From a checkpoint of a small mixture-of-experts model trained on Wikipedia: a shared expert of 192 neurons.
Below are experts of layer 11 (counted from 0) of a mixture-of-experts language model. Rows are named up (a neuron's input weights, with its number), down (a neuron's output weights, with its number) and show model dimensions 64-127. Each number is 128 + 32 x the weight over its row's rms, rounded and kept within 0 to 255. Numbers have three digits each.
Before each expert's rows: "comes before" lists some tokens at least twice as common just after its tokens as in all text; "gets" lists some tokens that make up at least twice as much of what it gets as of all text. This comes from a sample of Wikipedia text that the model never trained on. Tokens count by the router's weight.

# expert 22
comes before: ",", "–", "\n", ")\n", ")", ".\n\n"
gets: "6", "5", "8", "0", "7", "9"
up0:111133120125180091231184130151133105129153129099172086148123141127108185134148163129138177122100167143120141122078119153116201121124162117118115129145149149169150107120100086139112115109188128
down0:138119174139148139107144099146147074146166103122120168109174109139196127113144088129100139089096135139068105132150128176168075126125122135178160129097208100129154108136140059130107113136109100
up1:105112150133133119154141163138147076101117144144130152156129134135092117126158178095146086162134094103098088116147101103161116116123121132092103084112134117130098131083147096124137106133174123
down1:118093125130076106162073112131163144152204155151121142118056211151149152165214168129170089064113106171120118109087159115096085085176071130144145155171127171146054209143112065182150166166155113
up2:172093180129131153181135125148127235124123168135102153152076075100124124155182152138122067109023102117101107129110194139141131129098141185119161132117092164124131167150086125123166136108140101
down2:114124155120134150126213131098206136138177120065102138151142128167148140139070115132119019166103117101138107102091151127099136146165188126110114157175170084077149182122146171103199109156139059

# expert 21
comes before: " ", " —", " -", " A", " W", " L"
gets: " |", "-", " ", ";", "|", "\n"
up0:112182142106033135162122169149094161128101145099146169112138114255130164111144147095210073168130126165137132079121112158117071169169072127144022167143149135172080122076169147169085106069139151
down0:141120120141126127102131119164098114146183110082129132141043124175157152132124097109122083073085178068155138089141073150111149113193129151159130097088148050102151148142152096117145116142088168
up1:101110168159160157147099151155168133098123145083125117120117138129235102131148100099094147112154008137135154106152145114124160081132125166176168124215210129120104145097155152126105103072145131
down1:135136189072112160104093133077102130147147133096123149108091143094136163095177150167133092109128135147128103108157108172094160101116092190160135224119161181146141109144114135120131105193149126
up2:102155123128100132112119184139111084109146159132127157102157130176178073110086126164162177204120116086161156141118118112142130141144072100127230024165090185140150139170121155103150161082053121
down2:118150140162075088126113090156101122113074105166085185161149149073098125140061127141103117133153104123193095146129164064137096127142109127059080139099111139154079037093185176147105138088119093

# expert 11
comes before: "0", "9", "1", "2", " was", " a"
gets: "2", " and", "-", "0", "1", " is"
up0:144136089063113084158133103162112096087144109126137111087130126063116102201115197070136110133185101138157191107131150150148154101143149155210128065115106156146153123146153088088132141104139169
down0:207181111152159123149132161139067058189133091233070125134099151103098157104141135138145116149136146168183144193142117185131114060132130111134144147099093114148147129157146167166130116162131127
up1:091064131162105171160188087137156236152145143141158116144106165113118199153133090115062160065169090117154085119084121148119111065137094118136158132110206125186118178079133095202165119107124077
down1:120185072115096108089143125160188191117162195139095101107145099116082133167117111091122137162115113078166121105158164116139146158101109106124142132156173126154102162150120174148100143138119107
up2:144143118078139168177131159109114101154144080137134199150125087067134140108089121102108166115106138120100105123145099163144139151136155147136124164132145097086161146111132159131142098149134101
down2:119122107157095145162109152214082065138099116149123137165138106095116102136146148142129099099094154111143068117173133121162117155117147103096093133110126140165181167105129093070131114134111171

# expert 37
comes before: " ", "|", "1", "0", "2", "–"
gets: " ", " |", " |\n", "|", "1", "2"
up0:087124095158137154100118143131080133113151175141135047122125132105119142158178087095175130093116111136144142137146091170105163115080094131121072083177121152064063071173155121099084148140140199
down0:136125115099129147163138161106159175093121142131117104155118090128111179110121143040130092087156079147120104103127121155143150106109116116112133076125186132145145179092143094120134129166101146
up1:117106080097136173090114133160110164109044116106166093131103145154112068159151108106114065136147114157162106097120137123088098105115255159122119104145115154092104141132119149088129088147104131
down1:171158119088119123120076111150137086069091154124135091107119148136138136129108134158131148128099097124140136133074144127155102117151142136074120127148114121108108122066115096118119096109147120
up2:130105121153109197160156177098157255159100162125118104079151122083180132130150062194117133128141097154169094110123126158060128077139101134138105078112123185149169127141127113130150138056095092
down2:150143084119160152091122097103178100142138136193130179071183129188132163142177169126102049086139196142179163171146154142162099156173112135137161209104096118100156113191111139113109085147101092

# expert 31
comes before: " ", " \"", " The", " D", " K", " A"
gets: " |", ":", "|", "-", " by", "="
up0:109095193116126118076153162049139142154167128123144162119125150149099102144142134200106149149175150138087142124157079118135093124135153137149119142114158101114165163159255175125147114078092158
down0:180113137166151164148144172093174127117094128178133118151139097118100167167108164138147188102142072147114144124090152131090131165137116082134087120087135119104132121130130149120144120161115174
up1:124090135165090157163141122185113153143150119110105095109122092098124152131141109223135100080112133156169162124093165124165102139151111111124130106088132131124169118123134073146153120113107140
down1:021154150097103147156106175123064112095177127038104144120102151118119126157105119089145122107143159179178126085116149139097113141149125158167145125135160104104127090104135089159116172116126160
up2:128101121129134131118161166118114139101135098112094124185110108176133153131121156213101126000161163176114097161093125081138191146150089143177142165146049129182132187131117056111114000162095149
down2:065140170111121101121117177115110167149101221106167127187113092122057112145214122138159171164168128137173132137148098155100120097100169141150113103103157139143113099124162135190150163132079115

# expert 6
comes before: " |", ".", "|", "0", "1", " |\n"
gets: "0", " |\n", "4", "1", "3", "5"
up0:119099157153161156156166178100193134123123138095132146121117100055130102109171221105138138135179084089133108137156107184123147127165163113145126194121137102131155169124116137133120103123102165
down0:121104124100122103099103118157133150067054186129146129081111141198133149124158143080132113100113168129072112150168150116088105148106198096079123151159094161146085205163098130105111153096173149
up1:129131079088105094154109098149166134120146109118159135128121136060121115113155136123100146144090128181125105085102135148116153118149126199142194093119147162133213108127134113139102122116120119
down1:097181088142088145097126160089113113133131088148084081130085083157136063124106119135108146092101107096198106074151113109144115073170211211095131126113143184171058091152141121164112119144173090
up2:137131133098174152138182097152099102174184131101150111132138124115095132099105041128174139150077163084135109137086170135129122080170137141097162162159088145255140118067103106058104135132140063
down2:111121157151128087133176157098061101140161065120134141156138122099101105211133144102110088132104084146158118098136124188139139108139101108131106175156145066093141115169114154106091109157126127

# expert 41
comes before: " |", "0", "5", ".", "4", "8"
gets: "3", "1", "0", "9", "5", "4"
up0:119121134124125158124055165132149141121160097133120135120138115090160075167083111151173153113110134158177135127106178104129118149137093115124114164124118157126086109127102106165104120135101170
down0:144155119122174100102102099105105132153159101168122170140142106137126161120119177154149140103203114134139187159153084084135138147096090128124133158108114123183099136067129137136191208111163095
up1:111085173119146128078216096150119140120095181133161159131133126087161079187129106089182130071141115143106111124099076133128103128041112191101138118143139105089088128207181125091150132135079111
down1:123150110154108117084097127172148152128063120173100151152189133149215112141100108168098128108126141134104098119179136112163140182115174100120127108151133103142078106137152142179160130117100125
up2:174157141069135126179118163096152113144141103110125148136132091068142111127120134105122163120104116125121075138116118152151174096132150101177146119121134104140114155053117123152126102101171123
down2:091120166105115143160109115151195131127138093099115146097122170128137158117144131133117150128126163120107151103153154101099091136173114111107099154122184142158161114125098150102064121143172137

# expert 7
comes before: " the", " ", " he", ",", " a", " it"
gets: ",", " that", " in", " which", " In", " by"
up0:111121088098126096146115167084073200135086180132180104099053143129053124151118071105103159073099108144177107090126116160123149064159109124109153098114087137143112111148134117137160121136140099
down0:124160156139140085209134036080190130115144122134075075184119175152112139121108118093164101133114100125119160110160130125120145152131140097160163149148191115153146151132104130104098142118114221
up1:053140113133109129131083098152101165120142137100130177154140151144123093146088139126163074116144136177134159148090131220111148181144144120108244170083101192131080104105115121133090151074118138
down1:112041066085156159134133093102122120143126135137066100135103155142155118179118128120133188103076075029132117104134143117105176102072090184106133116129112120103161171155069196173097155135130142
up2:116162146177094154139099129141146165153121116122154131158122089150141158120145129127082111145137175106123125129104085167121085154148088127151112157141141142000094104104116127162148134158150139
down2:104105046189174162131118118090110117122125149234089193153170152044111128139161095137156132138163139076172096125156131091169120114128103122108157107102072169126118208059165149125160088179172086

# expert 20
comes before: " The", "==", " He", " In", " It", "The"
gets: ".", ".\n\n", ".\n", " (", ",", ")."
up0:128114167115136132106158126138152167158141117090113173124119166181147145099140113113162000139137181123115148087136094128129106084136113117112105107090132137139125084083155144158103234081094114
down0:203122173170108142134102115089204094147162102148098135139146160123179149121159074151140112124133181124117124150122110133133117146084078021149067090100229128103134103097123146117107104135061147
up1:144076110132065136145159118075099158113161138077144120119072118154174142097060097147125156111156098197174136116113100154156153119156099146096166096142128113112138131156137109107116087124087132
down1:097108066155211155062169168138187137101140120222173112157165135131079159163123118156129100142100170121128095156162129094159137138095191133144138089119109142104130069143123140150117113080114056
up2:133081113053142134198156119157136156139124130080142119178126114082126197132105095130125110148109127137090159093117153160089141121122115117166111119131182121099143137145143150183120119106101119
down2:224121159178098157114122110086146111161109120195101077140169158124173124091190105106183093157106161127063146127106171106151142151123116047144114116132159142108121121176115139052078098121146087

# expert 2
comes before: " ", " |", ",", " (", "\n", " –"
gets: " |", "i", "a", "k", "u", "o"
up0:230156157135168075140210083106142144141114193110151154136147046099113043148108100127140135170125093144070170159097182172093094130176119112149154078111070124141100114137177133164149099091112255
down0:068135158097117108122148135132171066131173111188153074060093149129119094136135137145187106127172190161133114163101098119176133139129111084153065179164179072071113115158106140161128108092142155
up1:103143102100139113146186109101123058090136101173131097168117072144146156126160121177126175147106218097163081084075124113152164139152137175091156099138133133070115094089152123127114065078149112
down1:130078147207084113152103133147108075148083133112123111089144124141153093111144124123121115113182109157106118182123068144143204139121096164167087166081166148132127174142074117132136128218134123
up2:000156079151079112140149128133075107165223132136126163146098133101102127155099131159121180160136117059164046141123169094112180180143107143145122117123074122106104131105178136167150106163158155
down2:145107159123117078119114108049089125126134146072156095130074191185093107118142135104122171128124083103147125126145116139109111166158128150081165122153144125120127131179108150132107172114123115

# expert 44
comes before: " to", " by", " that", " in", "8", "7"
gets: "9", "ed", "8", "ing", "7", "5"
up0:139111181112143092118104127138092082172104123147163118074155188096118050090114162117072130164091069169136121078088146124159142151099093148110164106076107150123103121080170141178116087089129069
down0:134147097089125167218122158140063086121128136167140182160160138136186138166049137135131111088079145175124068087097149175111157127141166120146132104106129117106115128100138154161115078114171099
up1:119105152106149127143151154154144130116138104123133163117182132064144089090149095097151087171186106132108055134151116125093086105135122165125164142104150107138122098127153146120117091085108093
down1:130137111113141074186155147156143119147093165139156120151151110139137185101180103110138094093132108170154148130133092109130145121126162094139148105171120117107184152102119137120083139104145166
up2:142140078150114157163145069098117156137106137139145098140134169112080112121128130133137148112074113104153128153225152171172086115210154171125147155173058117121108150113141163081074143120138115
down2:150154142137130125115099182061138124172172135166199070143173154125138158156137173114139168168156126124142129147145150110130145129113125104133098200143070137096158123074141132155073177088097120

# expert 47
comes before: " ", "0", "3", "1", "4", "5"
gets: " |", " ", ".", "0", "1", ";"
up0:040164142255142181167163113157086123126168139123151111111132102121111076150159128088098112053095133140103104084112138118255122128115083112109098174144168148088099088135184140151077098142154167
down0:132083147100113167082122132141141177175108115152144153117096143098057106139058133069113109179081106131134159182134127159140156117127136198143186170097164163132074100089172134090128168148142149
up1:205117104111153144148153086118113102207113126116132125084124121172058143123156139121136106054128094147159160149175159122124178167148103177115094146138116167131184086151142075169138137067186102
down1:111131099151144126160149104116119118130121164074135174077152147148103103118116148129110125149170098125066167057173168084116111089128111137106166121087116155145127151123037137156139067113201084
up2:132101121127123122210089168086093155188147071171160153070110146126107101116152078164136151146169194099111143108083107125123162124139120162178172116112103114086130049120119117137063100097159155
down2:107126137106139163123118125113101098121087216150149149106176036138118117126110151069124130148117082117100151125135063135046167177066148067151078032047089084084131123096133157116119123142164100

# expert 12
comes before: " the", " a", " in", " to", " his", " by"
gets: " of", " for", " to", " in", " with", " from"
up0:111082166177113097125100101111101105099115101132117156083059152129106121157154153128081123103111164121112107133126181059136115095114186179143189142176110123103085125167089153190091071109111072
down0:149124092112173157124175161158144049146125132146129152159111093115100160130137141105136126107143152179162095148091063153152101164108097147157100117106133116155134145140152087090142094140139135
up1:134109116089110141107120159102073080203129141118135132161148158113178133165153116187094149168133152233116153138168152106112176138151140102142108092134123107153101140144136103187074151117092080
down1:153157113120107152102130154112136101122110154166096124108156120094069101102111114155133162153101100163083092108112133178088169149102074138127119081089108143103113156161146073183104067119114123
up2:129125126118097170125137086130152143127105210111179138126135127166109123166090219092112096104122164112108116132120143170128097157134085172111132114043147094147167152178149126061161188130095137
down2:150152153148139151086130149118133056123156090067138152170107131127147123095123082113103111136134149157118145133134130099130128186089079173094160190107139135142162164121129117154159126163117093

# expert 35
comes before: "0", "9", " |", "1", "2", "8"
gets: "2", "1", "3", "0", "4", "9"
up0:150148119144172103127165169151129102122142095127132118121138130098082020150137133035186134111102117087159161170068142124094138157100164119166104139120123132091162158122127091103140147126128168
down0:126112215114102135116127152144113127176104042108155124136151121084151165183123095170097169099130143098103089141176146111100149149063136109108098138184098165099061186171169141106131176164103128
up1:144183114129167071170171122161161134138158090096147115114104118037162109176163143059160133145100125130135093132142129178096166148155168133167137150136128122126135114077158110127115149112109124
down1:119139113041139116099115128125162045128134069136131160168148086120154143105163106157057175097187113092164119123154141139098162063108138118089107165211183158128090160149132133166118131119119135
up2:108083107080173173185121133105128127128178094108127111120105098113127119123150109072153113127177127141139116155154115108134099111138166086109112128174163112089140079123163181140134091135160188
down2:131130126076161115108145153108141101138107140168104150153145148133096157120092146130169128084126137145157105197120166143090118102130130139157171071106091139125099191137162059102153152148099091

# expert 8
comes before: " |", "\n", " (", ")", " |\n", ";"
gets: " ", "1", ".S", " States", " Team", " Party"
up0:083128133116115128121129116143110137152155172136192124107153180066115136099126137136158084186196150102124065129128172099145125073121145133097121162071125103106139091119178174151154089131178152
down0:124115174098109148119168134137097086161156109071107144147091126138157170098146067135124135138158149087146197141103159145120121132054166110127085141134168162075123148155134179172112134114099090
up1:059121100152139135121103191168189086152100134130129136091113104176170167147104134156142166154133119102089074088156112146132119011136140139127130156101121123125170165123167123110134158090090080
down1:123152144124144075069114138165104112103150067172180179131163151135098145086107112134100154146070110096170117175075106102056059087135161107124128111124135122070163066095135145093066125075195058
up2:132071163160103177183132095130081150157077184136121119092131160147121116206167085188149145118158063135193091240209113086119144151078131150129139163061100181160125111149134104107083128076136157
down2:131196192098123187165145138117065155122133144166128078113113146181102113114119135183106085146157101108091136196141116170147143164072130131157122126120137107115168162158064108067113081130079057

# expert 18
comes before: "1", "2", "3", "0", "4", "5"
gets: " ", "–", " (", "°", ":", " R"
up0:154128156100140150138143103091094124162123148137170138128140119113020149081069174093146183140130087132136123120106077112143156119126113092116134151106114207142160122122158145126118132172095158
down0:084131090176101144176106126043118126119105110163130149119082118081168123137155096166077163123226118113132134125149203107105139158120110135157119088080118075146162127129084160172163097153190120
up1:142097096059172160127144093121139134129170147113138092132156092202119113131135128103185151079084140138143144171127095134131115084122149120161114096120131122148168143116139172147138061152210122
down1:133118121116125099148159110116194139135140092121080102134120150096136089132091173143195114136113170117177170127104130143143175134161114145172167094103122116197159185140155107132101138074123094
up2:079118104117137127174170106120146157143205114140112096170152096117124139149074173111169152142172126173184121168121165174095170122159171103072162129116155125159175093111128177171070105022161138
down2:147130114108114132160164088099158142156171105125104113167117149133071143159146149103170126119069085144211168148083127163159111118151156106154116117141151116103106135102114158155124109149130108

# expert 32
comes before: " |", "/", "4", "5", "6", "3"
gets: "6", "1", "5", "4", "8", "3"
up0:125105086128197084153148094095144117099121132092131127205116145134172157107110111123124061192108149156099126120120152142122135117077179152097160097108127122137087218095173136136161112082065145
down0:124200189100115084096099161157139169144142094099122131100182097091133139173051143149157153124111129195138121134125112147128206121103114203092138155103158150115106115147148089137164115107121090
up1:074132130191135115131113154168088128150087110128102082148123147082187097146131120144087153113118075163111081094158093109116179146106082143121100128116162125167099126092172147169142131071103133
down1:143135131145096144145074097114137129175141165153168173205086178091139111115108095073087097110114139139128082156164148162146128133161147091109140135130144131123116137150118098138160111131146104
up2:092084136098079094175155091136131138143152170089147110135118134153101154140160103145120125162167121139076167111176167104134079039061127109153161139203089100092113127132162130109127127069164082
down2:123189171070141149168158166170117146146090122147122167130102163156110184152152147123124121137224109118126126113110071130132126140108137118130151170136104122125156192134075128106077154101148137

# expert 3
comes before: " and", " the", " which", " a", " but", " is"
gets: ",", ")", " in", "\"", "),", " on"
up0:147119141133172086098099104126087124194107142143120191119156128099182164151112140153146108138153168133116123151119182095094124079124173122090129093076179145186178132116115157120055178055175132
down0:128106139076081155080101170115138110122092186158082094120156096107146161130130145108053127131067162142167184136083125157101094133139159149136107137099186139118162074135118139164157155157115075
up1:084074103107160108180104151168174159104140144126084145098153124164155132140145128110137157097186102108153184122173121105144174076085140167145137067171137173080115123060121150121160124062091083
down1:115144083132156103130142121112110157102083126189132092078133119097169196171151087116123146125089134050142089145117151139168141088119111086097069125135105147156149148076140110132082125139109132
up2:151156143122162122128112098173103112098147156111174128128183122109156085147128133127097153102124120106106147088122140108118137145179134129125167255115117119148113128090130128119107108129207146
down2:140075115094119140091113079118114145174147112067179161143115139115147103105130181114107130110130149119139168144145109146046157135118105164118095153183097115169161161137144160121198124137127091

# expert 39
comes before: ":", "-", "=", "\n", "|", " /"
gets: "\n", "\n\n", "==", ")\n", "-", " |\n"
up1:140117095067114157144147131125090126158165119116144119078144161133166136181124163089150126131145117138103165138147110138146112100110113143157083151096079123130074078133153143135138107101124109
down1:176136136070142129191103135152142153183177141129160139102109079136161133180105165109168181169124156130085121115174163132129106140160130110135098128156145158103099112180166106088100112128166075
up2:135109142145115150131155165101121133095143116113173093151100111118106103133123151177125182104111152148088144145133117156105181156128128179148145064188156135090109074089156159127107105123107100
down2:109154121119194102109133097125100136193175122120115100097124153070162145176140115138122116134144148140088041101148122143182096108122153146113133185143149150115103182190145139132145151130087161

# expert 30
comes before: "1", "-", "|", "born", "),", "N"
gets: " (", ",", " ", "\n", " and", " |"
up0:087097140075121128151088153126110125166129168106163158086157163162127116140160113153120139163129122121122132079180172183162072094165135138157128093161137105145132171165111110134147121147174255
down0:151113142121102131111131145134128128110103127175105103131105149133104105063152107114124203088157087120147113138099135117131088074082110127125095052095122090040091106057120107129112044147162143
up1:040151161182156134201150118121139169125207168127155096090138021129120140173192125087152164120145095113093176075144053157097122120131107095153070103091091153080137100133151122161113149033127104
down1:173097163110176131094143148181135101135150122158117112179130100080102103115128101133124147110010187145085108153114172104208159069125159134158159066133112141146113122130153160115086118136168145
up2:047144104135172184087137052093090137111143151103112147148134140132024114063134135115160102148107062144138114138156103093052133131116118145183144126096171147179155091132145133129098143180100107
down2:178158132078052115161073065129101145145109107100163134120156168095091177110181095076147175099122147148108197173102100114043147130159162099149133149155098169165118206149129118152146176192126096

# expert 16
comes before: "|", " ", "The", "==", "-", "==="
gets: " |", " |\n", " \"", ".\n\n", "==\n", "\n\n"
up0:180110145110114119145151137149115132132090107116131117154082131145169097119112125199174138115151154156157171108153151163102138161108084160098181076086167136142026162137172094194115140114093137
down0:142093132115215199098092159101148180154112114112115093136194175146099100110131161099130183134150163142197157155087153158108196088168165118100114128116146102071071119108100113119132111088129144
up1:122131108104132105124136105135101124150139091143138122120129130109115086146129146148061158162140181107195135124095131129164167087157131147114167083091122141116159170089103145043135156155125104
down1:153114122175160146145220144127110157124126155121145127114130161182154082179095114123166166129188095117031178048084120147096132065147084090171090137144103185118060136145130054103096062141093074
up2:147089124114197134069149079136112119133139084135110119150059146111091158091131150106197146189120081121075146171105116163128096089169156119171104107116150102152094133094209120083145129144145184
down2:255104112204124130089122077146151110090100157138118100144124128106180140062133101131137139118120089189090106184073098118162122147128129077122114139155130080172090145115160122066155143183143147

# expert 17
comes before: "9", "1", "2", "8", "0", "7"
gets: "1", "9", " ", "0", "–", "2"
up0:132084087121121119136187133135042142130121121139130115107134167137182128142158136121151158124161103090115113042149196130125122043099216132108111078112103125136123146118113150096152147083163103
down0:131137080106118171168168172133092095115154082145100155106106085144059120085160016101093110170095118132091036095110100187123161101098148203106121130134138106155130102132115195079137150108194084
up1:120124075181115131149124124122164137118229108099107147146148144058146134163161133158101145139118103125144115108129147140125177095142112101167129122078134119117119146118133161175141198073135132
down1:158097153094122092099107191108137194160062111182161102117132102144144139213167176097157167104122139133127143172123086084122128170054131088126179156123129138086081176184160122136172137127117131
up2:139132109104158093178118104101094143163171121132142099092071141142160166112165184137139142103154129102147134186183087133111116133150186145129117062116100119101135126132149165125094114110090169
down2:119089155085190160140155158176147129105115141107078110136131128188113121089076081181109120104114124121155131148169177125049121117107106166132131120128122082104098158159106123120074057114097128